{
  "n_layer": 12,
  "d_model": 224,
  "n_experts": 48,
  "experts_per_token": 2,
  "d_expert": 96,
  "d_shared_expert": 0,
  "activation": "tanh_gelu",
  "moe_layers": [1, 2, 3, 4, 5, 6, 7, 8, 9, 10, 11],
  "router_score": "softmax",
  "normalize_top_k": true,
  "routed_scale": 1.41,
  "balance_loss": 0.00347,
  "balance_bias": false,
  "router_noise": 0.1,
  "init_std_router": 0.0157,
  "lr_router": 0.00113,
  "n_head": 4,
  "n_kv_head": 4,
  "head_dim": 64,
  "vocab_size": 32768,
  "norm": "layernorm",
  "norm_place": "pre",
  "norm_eps": 1e-06,
  "positions": "learned",
  "qk_norm": false,
  "attn_scale": 0.125,
  "tie_embeddings": false,
  "parallel_block": false,
  "init": "trunc",
  "init_std_qkv": 0.0356,
  "init_std_o": 0.0442,
  "init_std_up": 0.0509,
  "init_std_down": 0.0509,
  "optimizer": "muon_hyperball",
  "lr": 0.00641,
  "lr_mult_o": 1.39,
  "beta1": 0.95,
  "lr_head": 0.00693,
  "grad_clip": 2.0,
  "warmup_steps": 200,
  "schedule": "wsd",
  "decay_fraction": 1.0,
  "decay_shape": "linear",
  "final_lr_fraction": 0.0,
  "batch_tokens": 65536,
  "seq_len": 1024,
  "doc_mask": true,
  "train_tokens": 274200000,
  "steps": 4184,
  "dataset": "wikipedia_en"
}
Below are experts of layer 8 (counted from 0) of a mixture-of-experts language model. Rows are named router (the router's row for the expert), up (a neuron's input weights, with its number) and show model dimensions 0-223. Each number is 128 + 24 x the weight over its row's rms, rounded and kept within 0 to 255.
Before each expert's rows: a language model's description of what the expert responds to. This comes from a sample of Wikipedia text that the model never trained on.

# expert 38
What it handles: Middle and final pieces of surnames and place names (Ashippun, Halard, Aldenham, Jeb-avý), and whole common surnames like Smith, Jones, Johnson.
router [111 151 168 118 110 104 100  94  74 114 152 173 167 133 100 127 138  81 104  96 119 103 122 121 119 161 125 162 135 113 119 113 125 139 142 133 172 102 128 135 134 129 150 160 118 108 116  98 131 145 106 111  94 116 101 144 141 164 172 109  91 141 135 135 101 134 123 151 133 111 126 106 114 141  94 129 161  89 124 112 100 136 153 112 118 134 100 121 108 142 136 109 117 163  99 125  85  91 148 134 127 143 148 143 157 117 148 147 145 103 116 139 106 150 163  99 143 141 116 186 128 128 136 101 137 160 102 189 133 150 111 119 122 120 170 121 132  74 111 167 168 124 114 145  76  78 135 180 117 125 112 137 115 105 113 116 140 134 115 102 145  97 162  76 171 131 157 123 101 130  72 142 111 160 120 100 123 105 109 176 134 142 175  88 128 109 114 164 127 139 145 156 148 115 115 143 162 147 128 119 106 148  98 121 124 153 147  84 146  98 170 140 116 164 128 130 167 126 126 128  96 153 115 129]
up1 [111 112 113 149 151  70 121 124 139 146  82 155 128 105 120 132 133 138 116 120 139 157 149  85 141 131 126 139 128 153 155 164 191 134 144 109 141 137 115 134 145  91 145 147 120 141 141 118 121 166 144 146 113 136 129  98 180 125 117 139  67 169 128 112 167 149  85 124 129 133 193  96 144 134 164 107 117 119 150 143 104 121 126 111 148  96 118 132 137 127 118  97 141 119 135 139  99 130 138  77 130  82 121 105 135 169 131 137 136  93 128 118 128 152  98 102 122 141 147 136 109  84 123 171  89 102 110 113 143 147 163 132 108 129 134 181 146 163 112 118 154 120 126 122  96 112 107 139  97  78 143 107 149 163 158 110 105 161 174 149 104 125 130 124 126 150 116 137 144 103 139  71 153 128 151 147 147 120 146  95 142 133 111 111 122 178 125 110 152  78 105 130  84  90 143 144 145 165  97 131 124  97 142  90 120 123 110  93 137 129  94 185 159  99 130 131 125 122 132 114 136  76 143 164]

# expert 21
What it handles: Latin genus and species endings and biology or chemistry words, such as -us, -ensis, genus, receptor, protein, acid.
router [108  81 116 151 134 164 139  99 138 148 113  78 117 126  96 159 101 130 112 101  84 158 119 117 155  71 148 137 177 127 126 137 116 161 117 118 111 150 107 121 115 127 145 108 120 107 157 131 143 134 128 127 130 157 111 126 100 104  79 176 175 117  96 148  98 138 165 116 158 118 156 140 119 107 168 187  78 143 150 136 115 136 145 197 113 169 145 113 132 129 104 123  94  91 158 146 147 123 132 136  74 135 154 126 123  90 143  99 139 135 141 151 155  98 126 153 166 109 133  90 172 143 132 113 129 127 104  68 107 102 135 150 161 100 138 109 122 150 173 111 108 147 110 130 138 114 107 112 158 151 113 116 136  92 144 145 135 146 129 126 140 161 120 149 134 136  99 100 165 120 161 106 146 146 161  92 137 128 126 117 152 103 137 168 133 118 166 104 121 131 147 101 120 116 119 128 132 107 115  99 142 154 109 123  83 109 153  97 126 170 101 121  74 126 124 151 133 111 138 105 141  88 121 144]
up0 [110 146 146 132 112 144 147 126 153 191 101 153  79 100 124 106 154 155 125 211 143 129 127 107 132 139 137 138 133 136  99 139 118 170 140 130 165 140 135  81 162 103 132 135 134 132 153 164 115 143 162 110  94 112 118  99 148 122 119 123 143 122  77  88 122 153 136 112 141 110 116 104 140 134 114 155  95 147 136 131  88 105 122 120 118 189 128  87  76 104 118 135 130 149 127 153 116 140  67 124 122 106 124 129 160  86 168 126 126 170 114 151 133 104 124  85 141 134 146 116 117 145 138 114 139  93  61 107  94 146 120 135 129 159  72 130 125 134 131 152 162 100 104 139 149 157 126 168 140  45 120 143 100 100 145 156 131 112 102 123 131 157 114 142 113 136 160 161 174 163 142 101 145 114 142 121 115 150 138 112 123 113 161 122 135 118 112 141 123 151 131 140 146 108 114 115 163 141 103 161 135 124  95 145 128 153 159 151 114  93 130 151 125 108 146 113 178 133  95 109 131 135 130 116]

# expert 43
What it handles: Capitalized first pieces like In, Con, Dis, Re starting words or citations, plus dashes and numbers in track listings.
router [121 138 116 117  92 120 162 107 127  77 141 137 110 136 101 162 148 116 176 136 124 121 154 143 160 148 122 184 109 138 182 163 127 118 147 134  61 116 144 125 128 125 153 132 110  98 129 149 173 135 109 130 124  93 125 130 111  85 152  73  97 108 139 155 157 160 144 118 133 124 183 127 135 123  94 139 120 151 151 120 167 134 104 121 135  99 127 131 165 132 125 133  78 161 111 138 149 165 162 163 151 127 160 144  61 117 143 116  98 100 104 149 153 129 115 103 126 140 166 126 133 120  69  99 101 136 136 107 103 106 134 145 118 133 131 138 137 120 116 128 184 102 119 114  85  95  84 123 112 141 118 146 116 114 161 141 130 126 120  95 110 120 151 127 114 143 119 126 129 128 139 156 156 164 134 141 124 131 168 127 127 119  98  91  60 146 131 115 142 135 113 126  88 119  89 134 139 147 118  95  78 137 145 130 130  89 165 158 122 113 132 109 115 154 162 118  95 182 144 105 143 143 140 100]
up1 [105 170 165 106 104 150 141 162  98 185 150 114  98  95 115 126 132 117 135 127 140 145 161 137 146 113 147 135 138 158 128 132 100 133 126 139  90 126  90 144 140 138 152 140 134 139 110 163 125 119 132 138 126  77  97 133 111 165 133 132 119 142  92 127 117 137  94 148 137 135 121 150 171  96 139 151 118  74  63 160  97 104 118 128 161 109 155  86 108 119 181 124 121 144  40 135 114 163 104 123 122 126  95 130 175 100 128 157 102 112 148 129 122 100 132 146  79 118  97 148 154 145 111 164 108 120 138 124 156  83 145 108 113 133 121 141 125 130  74 139 106 115 140 111 120 127  94 186 138 104 133 162  91 102 150 154 125 146 115 120 162 112 109 163 129 103 135 112 144 157 149 111  94 103  92  88 132 161 134 128 121 154 119 126  96 121 121 142 140 180 165 135 138 159 103 145 141 104 122 151 156 107 133 160 163 130 129 138 134 180 131 133 107 135  80 113 156 137 125 112 141 116 132 114]

# expert 22
What it handles: Final pieces of place and proper names, often European countries or towns after "Kingdom of" (Hungary, France, Transylvania, Puerto Rico, -ville, -shire).
router [138 128  80 134 146 140 153  83 163 156 145 128 157  96 129 143 152 125 128  84  79  66 147 118 124  59 149 119 155 113 133  94 105 130 104 128 104 162  98 118 125 154 147 111 129 126 113 130 128 151 122 139 137 131 116 153 107 153  80 107 125 140 103 128 121 104 153  89 141 129 125 137 122 154 141 125 142 133 142  92 154 100 145 146 150 163 149 132 138  82 135 147 110 118 132 119 135 111 120  96 124 104 108 154 131 106 177 107 158 127 136 136  98  72 148 138 148 128 140  92 110 151 112 154 122 155 155 126 143 123 121 149 141 156 126 119 125 104 133  92 121 142 204 118 129 137  97 124 137 160  84  87 156 167 136 132 141 169 152 143 107 116 146 156  97 131  97 110 106 138 136 126 170 152 140 138 139  88 140 153 165 138 115 154 135 120 170 102 126 133 150 161 129 185 186 134 156 106 111 130 118 126 111 101 128 106 153 107 203 138  80 141 165 133 119 117 157 147 118 158 121 122 107 151]
up1 [113 159 127 119 127 159 130 151 158 117 151 127 135 144 163 118 124 145 123 141  85 157 144 171 102 130 100 122 136 131  52 130 133 147 106 163 136 138 131 113 123 108 111 136 145 140 117 128 156 152  94 123 149 100 113 101 117  92 135  55  98 114 168 146 104 129 123 140 122 148 138 115 144 129 105 132  97 114 139 137 149 166 132 127 105 151 172 105 168 141 115 158 144 115 152 107 151 128 145 152  95 146 139 135 152 127 137 113 122 128 184 111 107 109 111  97 150 100 128 169 167 101 142 126 107 101 127 119 128 129  99 100 107 122 118 159 101 101 102 154 104 118 130 137 129 123 104 120 144 119  99 157 124 129 134 103 116 139 102 132 138 104 135 188 158 127  78 144  88 178  93  69  91 134  96  92 121 129 128  94 139 115 129 157 111 127 170 102 172 131 117 124 183 123 134 110  78 186 137 123 154 147 163 160 143 106 124 142 188 114  98 110 153 146 140 130  87 112 120 123 105 165 147 123]

# expert 39
What it handles: Words about films, television, and publishing such as film, episode, television, series, released, directed, often in filmographies.
router [103 135  85 108 129 150 152 135 162  98 122 111 138 128  81 169 125 111 145  87 144  90 197 145 152  94 111 131 180 130 160 117 153 113 110 136 143 130 151 133 113 160 123 111 126  94  90  85 155 126 124 110 135 135 104 107 118 116  91  62 148  90 130 152 112 129 116 140 127 132 175 130  97 115  92 157 120 115 121 127 141 122 102 129 123 132 133 150 164 119 110 105 118 106 177 145 102 128 156 136 154 142  90 123 133 156 103 144 144  72 167 171 147 134 177 122 172 121 111 129 117 148 161 171  90 111 168  92 107 106 100 135 109 141 175 126 144 138 115 104 155 115 107 158 153 129 167 108 139 109  80 137 152 169 169 129 135 123 137 130 102 119 147 145 113 133 145  85 126 103 136 117 147 155 124 133 165 105 155 118  93 151 124 131  99 142 106  92 134 139 118 146 157 162 171 152 157 125 127  88 128 129 142 147 107  95 102 103  91 119 154 143 149 134 153  97 133 133 127 132 109 134 146 131]
up0 [146 122 136 166 144  90 149 146 126  99 109 138 115 115  85 134  91 117 109 142 141 125 123 117 134 181 153  99 150 184  97 111 160 118  97 101 150 144 120 129 113 122  83 127 155 102 104 146 119 135 129 175 135 130 166 112 120 165 156 133 170 140 149 144 122 123 185 160 138 149 118 145 126 100 122 132  92  96 128 152 120  98 125 115 133 161 138 100 141 121 117 122 136  96 138 145  53  98 164 173 166 107 106 108 115 132 106  94 172 109 154 148 133 156 153 156 121 119 137 173 131 156  99 138 113 133 145 103 124 137 134 160  81 163 142  93  96 112 106 110 115 138 134 160 125 147 143 134 133  94 151 100  70 159 141 141 135 105 131 112 192 151 150 111 113 107 183 130 142  87 100 122 106 157 138 125 141 112  98 141  81 144 125 154 134  95 114 113  92 150 113 142 154 143 124 109 104  95 123  84 147 131 173 148 139 166 137 111 104 136  95 135 117 114 111 130 117  95 118 124 142 120 126 128]

# expert 35
What it handles: Short mid-word pieces like op, ak, ik, im in foreign or transliterated names and words, e.g. B|him|eshwara, Esk|im|os.
router [ 97 150 145 131 138 114 163 109 140 139 145 178 121 127 139 127 128 142 149 120 131 152 127 115 173  96  83 151  66 128 114 153 173 121 131 144 118 114 129 117 156 138 153 114 192 134 159 133 144 109 155 106 150 119 123 135 111  88 119 100  80 122 109 125 107 171 122 101 152 135 135 113 101 148 119 131 147 107  78 153 156 132 128 132 123  98 120  94 144 122 115 124  99 141 133  95 159 119 173 114 130 134 119 108  86 147 159 157 119  95 138 153 133 125 140 130 156  98 158  94 165 135 125  81  77 156 125 136 121 126  92 179  82 160 166 159 114  99 131 135 129 113 149 147  94 122 111 101 109 142 118  94 126 166 178 115 139 158  82 112 110 142 129 110 132 112 116 103 109 119 150 163 129 122  81 121 118 163 132 165 161 139 175  95  98 152 141 121 152 113 152 113 104 133 100 155 113  99 105 149 120 135 171 114 131 143 163 156 133 154 145 151 163 112 123  87 125 137 130  92 100 121 163 100]
up0 [119 168 185  97 118 142 108 108 159 154 125 122 120 131 186 135 141 128 119 113  99  82 133 151 100 135 124 112 103 150 140 160 173 113  91 142 147 139 135 152 165 142 114 125 127 161 149 140 177 140 135 133 121 127 117 174  91 144 102 160  82 104 131 123 146 110 119 149 138 137 116 111 138 132  86 135 132 121 129 142 101 125 176  92 151 115 133 109 130  97 150 136 114 147  40 117 113 138 112  93 119 160 120 100 130 122  77 125  98 125 127 132 160 158 111 153 154 126 150 144  97 129 171 104 142 166 122 108 146 150 123 115  78 112  99 135 158  95  94 121 103 159 103 142 126 107 135 146 138  88 133 126 140 122  81 120 149 135 106 132  88 159  90 101 156 143 183 131 128 122 135 131 126 110 134 135 148  66 118 120 129 139 178 156 117  94 109 152 125 113 126 175 117 145 126 124  86 128 148 115  99 127 142 160 129 136 178  81 142 103 141 121 123 143 168 144  83 135 135 131 112 137 106 148]

# expert 18
What it handles: Opening and middle syllables of Arabic, South Asian, Japanese and other non-English names and words (Alam, Bal, Raj, Tō, Sin in Sinai).
router [167 150 173 161 144 153 135 118 128 134  97 135 132 130 123 134 119 118 102 145  92  92 129 113 134 147 139 133 134 113 117 158 166 109 132 139 143 136 120 104 139 175  91 120 143  88 107 114 139 118  92  80  78 104 159 130  81 141 185  90 105 145 167  98 125 125 147 130 159 128 102 135 161 159 137 109 132  95 158 153 144 113 112 170 175 111 136 142 127 148 161 112 110  61 137 134 122 139 143 141 118 146 113 125 100 120 159 116 129 101 122 133 125 101 145 113 118 143 144 180 128 117  79  78 133 120 154  99 159 100 190 152 120 165 134 103 119  96 145 133 132 138 161 146 140 150 112 175 137 143 128 111  54 138 155 135 126 103 148 112 127 115 130  69 146 142 133 172  82 132 111 132 116 118  88 122 127 113  93 158 119 122 128 113 125 141 126 117 124 102 114 134 146 134  76  99 110 124 134 122 181 148 114  96 140 134 147 117 142 140 157 115 126 116 135 123 143 145 147 107 100 183 113 162]
up1 [140 125 151 156 139 146 102 116 110 146 114 135 122 137 166  89 114 145 151 154 191  96 159 143 119 127 100  97 100 124 114 112 109 126 133 133 113 113 143 139  72 122 166 139 127 118 126 114 162 106 130 115 103 143 168 146 153 161 132 161 172 148 141 111 162 124 130 144 133 166 144 106 116 133  87 132 104 133 130  96 140 110 185 141  98  63 139 129 120 154 114 113 131 146 109  99  97 121 132 142 147 146 146 161 156 203 131 141 128 175 131 151 119 111 135 123 158 127 125 144  78 148 114 127 143 173 115 112 160 133 111 172 128 103 100 131 107 172 108 144 140 113 151 146 145 162 120 150 133 171 147 153 143 157 132 120 111 130 121 127 108 136  69 109 121 112  68 146  99 115 123 150 179 113 110  91 133 133 153 118 130 124 153 153 113 121 123 105 106  97 154 102 138 171 103 104 140 128  88 141 135 127  77 140  98 170 126 119 110 157 131 146 121 154  85 152  96 156 166 129 130 117  99 159]

# expert 25
What it handles: Common nouns after the, his or a that end a phrase before punctuation, such as house, city, family, season, head.
router [136 110 112  99  93 123 109 107 157 129 150 117 180 156 125 171  97  82 136 120 148 111 138 160 157 133 147 165 122 103 122 106 116 143 147 152 130 100 139 123 142 110 107 123 191 116 117 124 139 129 147 112 133 116 116 142  87 128 137 133 105 107  59 102 119 169 169 159 123 108 111 131 104 164 113 142 133 180 132 135 174 100 148 156 158 103  73 160 113 128 126  97  80 135 164  78 115 143 119 128 132  97 121  94 121 101 125 116 139 115 104 149 120 110 105 128 130 129 163 138 130 143 103 151 113 172 145 141 122 148 137 130  90 160 136 116 120 112 137 135 111 121 125 132 155 105 158 182 101 126 106 109 136 125 144 125 161 113 117  58 173 129 133  78  96 103 142 110 119 129 137 112 138 137  97 125 128 162 123 114 123 113 114 131 140 130 117 163  81 110 147 163 106 156 110 138 146 130 127  97 137 137 137  97 133 156 153 210 152  85 143 107 142 129 146 154  92 141 116 144 119 153 121  86]
up1 [109 185 160 125 123 129 185 117 147  67 149 131  86 101 116 127  93 147 123 123 129 174 120 118 124 155 123 146  98 118 115 117 135 140  97  90 145 133 156 125 129 119  79 145 137 107 148 135 131 154 122 108 109 140 127 142 186 140 120 101 139 124 127 107 110  90 156 111 130 164 136 125 114 114  97 111 132 107 104 159  82 133 144 113  89  89 144 143 139 168 129 142 140 135 125 183 116 121  88 142  85 102 159 125 117 133 113 113 156 138 119 142 115 131 158 109 174 119 104 187 122  96 123 132 148 108  89 123 128 131 151 141 122 139 100 136 143 135 155 114  86 151 157  81 140 147 146 117 107 149 149 129 110  82 131 125 148 141 109 122 110 151 161 143 142 152 143 116 127 118 123 133 125 126 112 133 116 146 147  94 113 106 144 164 127 132  88 163 122 127  98 116 128 116 101 197 125 133 117 144 181 110 148 146  86 152 108 169  91 151 137 123 101 109 130  70 185 161 131 140  87 167 163 118]

# expert 29
What it handles: First capitalized syllable of a surname or proper name split into pieces, such as Sch, Col, Mor, Am, Mag.
router [137 113 139 153 130 114  98 119  78 120 143 131 150 154 158 132 127  93 105 142 118  87 116 106 140 140 123 142 119 136 120 103 137 157 120 114 149  83 159 160 115 144  80 164 105 129 124 152 103 169 115 149 127 104 150 113 164 160 158 120 111 145 157 125 113 149 149 152 109 133 109 121 124 123 119 107 142 133 139 116 139 135 149 148 103 142 164  92 134 118 155 134  86 143 101 134 131 109 151 129 105 121 140 147 144 127 130 106 108 110 144 143 125 123 120 154 132 104 135 183 149 119 160  81 121 112 103 129 150 161 103 141  87 124 151 108 170 118 101 116 165 110 133 149 119  98 114 131 156  92 177 130 127 157 153 174 100 115 121 121 161 120 177 113 132 105 149 128 110 116  59 130 116 117  81 144  87 146  80 151 128 147 129 116 120 138 124 192 122 185 146 113 133 111 100 101 122 162 116 159 109 114 135 134 157  93 121 137 124  47 142 156 188 130 168 134  77 136  85 127 131 142 111 159]
up1 [121 119  76 136 121 153 176 119  94 159 151 150 108 102 133 134 147 128 148 115 134 166 138 137  87 117 117 118 140 127 143 136 144 107 120  95 105 145 130 112 149  91 157  86 117 126 124 160 144 113 167  87 152 165 165 122 171 142 165 159 172 108 130 105 166 121 100 108 117  98 142 144 107 113  84 129 125 126 133  88 120 188 106 154 129 145 149 119  89 145 141  95 136 179 160 120  91 116 126 167 108 111 102 134 137 140 151 102  93 132 114 121 138 140  71 130 101 143 150 122 120 151 176 138 159 103  98 125 112 159 159 119  82 134 131 142 165  94 113 169 140 159 142 112  95 115 146 108 101  97 149 156 121 132  93 155 115 130 120 107 134 123  68 131  98 149 106 125 117 158 144 121 121 108 106 154 152 129 116  96 120 150 141 126 137 155 104  80 102 123 167 119 143 135 116 114  93 134 153 158 139 143 115 123 147 156  89 133  93  94 103 124 136 135 189  90 116 125 134 150 147  96 109 131]

# expert 42
What it handles: The indefinite articles a and an before noun phrases, and empty table cells, percent signs and election-table headers (Votes, Turnout, ±%).
router [102 167 139 136  85 121 104  95 166 134 130 158 180 123 120 138 120 118 157 101 123 165 111 171  99 131 121 119 130 153 154 136 160 102 119 117 103 181 152 101 134 128  95 102 124 156  96 151 172 135 145  98 150 117 100  98 108 152  81 139 129 104  98 134 136 168  96  81 128  86 158 116 106 139 104 107  89 121 157 113 144 144 148 156 136 108 138 159 131 125 110 117 145 161 164 118 160 175 182  88 112 104 138 135 111 156 104 142  79 148  99 132 123 111 146 179 156 101 129 145 138 136 129 113 136 104 109 122 145  99 146 157 157 116 129 144 137 131  71 146 134 132 128 117 119 130 140 115 145 158 164 115 166 135 149 155 143  81 103  59 120 120  92 134 146 115 108 139 154 147 121  97 127 156 166 132 176 175 167 115 128 141 106 172 139 145  99 130 117 155 116 121  92 120 112 123 144  95 121 125 107 140 152 148 128 149 130 128 107 148 120 150 112 134 104 136 130 126 131 111  87 106 159 113]
up1 [130 127 124 110 115 109 105 105  93 158 126  91 119  97 137 122 172  80 105 172 113  72 163 108 122 147 120 130 153 129  77 168 141 108 162 131 134 116 177 108  92  94 124 130 139 147 129  96  82 136 141 158 112 137  97 113 114 151 128 151 120 157 122 124 133  90 138 104 166 147  87  95 152 113 105 191 153 166 104 128 105 139 106 145 108 127 125 136 124 140 160 155  85 110 109 153 144 155 103 128 177 131 124 126 126 134 110 113 107 111 116  96 114 116 146 155 127  80 139  96 142 140 146  95 159 162 110 159 173 125 156  99 131 124 145  95 170 136 150 124 115 127 145 127  75 144 108 173 126 101 117 151 153 126 175 141 148 107 154 131 120  93 112 150 138 153 147 123 146 130 121 117 116 107 145 134 105 114 163 153 148 126 146 141 155 137 120 128 111 107 137  94 148 117 141 166 135 125 109 143 149  74 163 103 127 109 136 133 156 140 123  64 116  92 122 178 143 163 117 156 142  92 117 144]

# expert 16
What it handles: Function words in running prose: was, is, been, would, he, she, who, that, when, if, not, mostly starting clauses.
router [143 111 179 109 117 139  93 122 110 182  72 142  88 161 165 104 123 132 121 141 112 116 132 128 131 110 119  93 143 119 109  90 148 138 106 174 120 115 145 146 148 157 102 101 123 132 141 130  79 145 136 132  96  98 111 144 142 142 140 133 125 123 131 100 186 120 111 125  97 142  93 149 171 136 119 129 119 121  90  81  94 150  90  88  92 136  84 137 141  87 142 132 164  91  83 130 145 128 138 118 149 156 140 131 148 150 151 115 153 127 160  96 116 113 143 132 118 140 130 156 121 107 132 160 164 119 106  81 155 109 149 103 136 114 126 139 117 139 121  92  99 147 137 136 145 119 165 127 109 150 121 162 123 126 141 154  89 143 170 138 168 134  92 161 146 140 150 108 153  88 109 113  86 137 146 123 142 127 122  89 133 128 138 137 108 107 177 144  82 126 123 121 101 114  99 125 123 175 133 119 116 147 124  91 193 109 138 173  72 129 124 150 130 157 120 149 118  97 129 122 184 129 121 153]
up1 [112 159 156 123 152 160 126 136 137 107 149 125 130 133 118 112 146 101 142  81 128 100 129 162 159 146  99 142 145 151 134 112 144 105 103 143 139 143 129 140 123  76 124 140 151 130 122 129 123 109 142 128 106 110  97 115 108 108 155 153 113 113 102 151 136 120 205 118 158 114 129 158 133 180 142 133 128  99 174 123  91 128 102 158 135 135 109 125 109 125 123 134 160  91 179 138 118 135 151 143 154  56 126 127  88 145 171  93 146 126 126 127 105 140 148 145 119 148 130 100 129 113  88 145 157 145 129 138 147 141 128 116 158 110 114 125 161 168 145 119 149 122 133  94 121 104 141 112  94 145  99 128 129 171 107  93  89  97 132 153 140  95 124 126 174  94 114 115 137  82  80  92 164 109 123 135 126 103 122 156 192 126 105 120 103 116 107 130  67 114 157  85 131 170 130 148 113 149 126  87 122 117 111 130  91  96 138 136 146 120 106 182 165 161 137 116 167 105 139 115 147 158 145 157]

# expert 36
What it handles: Single letters and short pieces inside split or foreign words and abbreviations, such as s, c, l, g, Jr, ft, =.
router [119 143 117 142 165 122 148 132 136 100 164 130 102 109 107 104 102 114 150 117 140 146 107 123 118 144  87 130 162 142 144 121 113 107 143 156 113 154 106 151 180  92 161 116 142 112  99 128  86 121 136 104 139 115 129 105 117 124 125 136 134 150 143 164  99 149 143 140 150 128 132 163 114 155 151 117  92 104 115 140 135 115 157 139  80 165  85 157  98 120 142 104 157 136 150  75  96 143 126 130 142 124 103 134 109 118 160 124 120 102 110 136  74 177 122 110 120 117 103 148 138  66 124 132 115 101 130 148 159 167 122 176 101 130 153 127  87 118 100 175  74 100  92 158 101 110 137 113 115 148 135 114 100 134 153 145 114 124 145 120 142 124 139 147  84 135  96 104 146 151 137 157 176 148 115 164 160 150 146 148 139  96 129  95  95 116  95  88 154 108 136 113  91 123 112 138 146 170  79 147 113 147 125 137 166 149 144 159 161 128 170 179  97 137 182 125 143 144 142 118 134  98 146 119]
up2 [109  83 135 172 131 125 119 142 119 118 107 127 152 122 138 100 129 124 127 186 147 162 159 148 136  92 134 100 164 140 140 129 141 132 130 163 108  82 164 149 123 102 129 115 146 138  92 122 105 128 119 144 108 137 110  95 109  75 109 119 154 154 102 134 105 103  91 111 150 129 104 102 114 124 110  99 136 135 120 138 106 152 123 121 118 134 103  96 116 127 155  85 121 123 137 118 126 122 125 136 124  75 119 106 175 115 145 160 118 123 147 130 102 148 139  95 158 117 144 159  95 140 166  99 151 119 139 126 164 129 127 100 155 105 121 142 134 149  85 122 165 153 135 117 103  90 139  97 109 152 169 144 145 178 133 109 143 117 151  84 106 145  90 120 185 161 171 160 114 102 104 138 113 136 178 132 116 135 156 174 137 144 160  97 124 133 148  91 189 136  93  67 108 118 136 159 147 125 159 150 115 134 150 123 134 109  90 138 147 152  78 144 144 134 109  96  92 151 147 114 129 136  88 165]

# expert 4
What it handles: Line-break tokens ending table rows or infobox and list entries, just before the next "- " item or "| " row.
router [ 88 144 151 135 114 150 142  98 144 113 117 103 153 146 144 164 110 181 112  82 139  88  97 104 114 131  85 103 103 150 119 159 138 127 106 141 119  95  78 143 103 156 137  99 148  90  96 134 151 158 154 110 125 141 146 137  83 139  99 130 127 102 114 143 163 123 105 108 150 174 141 151 111 173 176 135  99 143 154 113 127 115 128 141 107  90 161 110 124  94 101  92 144 141 168 135 100 150 140 128 151 107 131 142 109 123 139 109 121 171 127 153 115 164  86  95 133 127 137 111 114 131 154 107  98 127 123 162 114 130 110 130 103  94 102 158  81 114 167 106 111 134 118 136 147 100 130 105 116 129 157  93 130 143 107 122 139 104 148 152 159 100 154  94 130 183 104 169 140 132 148  94 163 123 161 133 152 137 139 160 168 122 118 148 118 150 168 112 121 108 131 142 130 140 114 145 154 144 109 136 113  92 121 138 147 117 100 172 139 123 164 175 100 107 122  94 105 150 129  87 102 132 181  94]
up1 [108 144 109 149 130 140 164 103 145 158 126  72  92 128  91 154 103 137 119  99 122 133 120 132 117 113 129 102 120 138 133 140 114 170 121 107 133  91  96 134 157 112 138 117 148 160 121 145 103  93 124 121 127 170 120 144 109 120 112 144 154 136 169 122 105 115 148 126 132 134 100 162 137 117 147 175 158 158 127 118 136 124 119  95 127 159  69  77 129 113 136 148  95 122 136 125 142 109 135 128 116 125 168 160 188 119 164 130 156 159 100 149 131  97 153 109 161 119 132 115 125 141 140 130 139 125 126 105 152 168 118 119  75 181 125 115 137 128  93 161 146 121 133 135 118  77 121 108  94 108 111 129 108 124  98 158 140 170 129 116 131 184 108  57 122 113 113 106  97 125 147 128  93 112 115 133 141 159 116 119 127 109 179 168 147 138 131 154 135 136 136 124 157 113 118 142 154 131  98  83  72 161 136  94 195 129 149  84 170 137 145 137  81 146 118 122 145 142 114 106 139  99 122 160]

# expert 23
What it handles: First pieces of lowercase common words split into pieces, e.g. ev|oke, ar|range, ens|ue, spo|iled, plus that, there, them.
router [156 133 185 121 133 111 161 112 122 143 132 136 136 162 121  79 102 134 148 138 164  61 110 128 128 187 125  96 135 117 143 144 126 123 130 136 141 101 134 142 154 123  96 173 100 147 166 115  87 104 129 115 111  74 127 118 113 119 153 161 133 133 148 111 141 158 150 136 136 127 130 116 129  70 109 138 140 164  98 102 134 158 144 122 149 141 116 115 108 157 115 110 162 137 130 125 145 128 136 120 177 148 112 120 106 167 127 104 124 115 131 109 123  87 101 120  77 124 184 211 103 121 130  90 132 171 138 123 137 103 160  91 135 152 125 152 135 150 142 124 117 165 111 104 143 133 125 185 158 105 145 138 119 126 161 101 144 135 104 118 106 140 118 101 159 143 144 170 123 104 161 108 107  81  87 131 128 103 141 125 108 147  94 114 136 123 120 136 115 113 121  61 107 121  98 128 129 128 138  90 129 119  92 121 141 155 103 177 125  81 117 102 122 151 120 145  96 163 111 143 140 148  99 122]
up0 [127  68 116 115 162 119 117 172 117 123 180 141 133 158  92 161 138  88  54 140 133 129  97 138 123 133 103 128 119 132 106 108 115 147 137 143 145 126 137 124 124 119 129 119 118 138  85 116 152 133  99 134  93 147 104 156 107  98 143 165 115 114 106  84 189 163  80 145  94 110 135 120 132 140 192 140 111 139 140  81 135  99 126 139 150 146  91 148 122 133 106 116 148 138 175 126 127 146 141 131  82  89 163  89 151 125 129 149 118 126 133 135 133 146 105 108  89 112 159 124 113 110 109 110 138 142 126 145 190 136 136 125 119 133 159 120 139 127 141 116 147 133 132  99 160 133 116 163 138 174 113 134 124 100 157 154 132 130 138 108 136 104 163 208 143 127 102 132 119 114 133 115 143 103 135 153 148 109 112 132 173 154 137 131 124 137 140 127 110 110 138 132 193  82 108  98 101 136 137 178 143  90 135 140  94  96 123 166 118  98 116 107 139  95  87 106  93 146  98 126 128 134 126 136]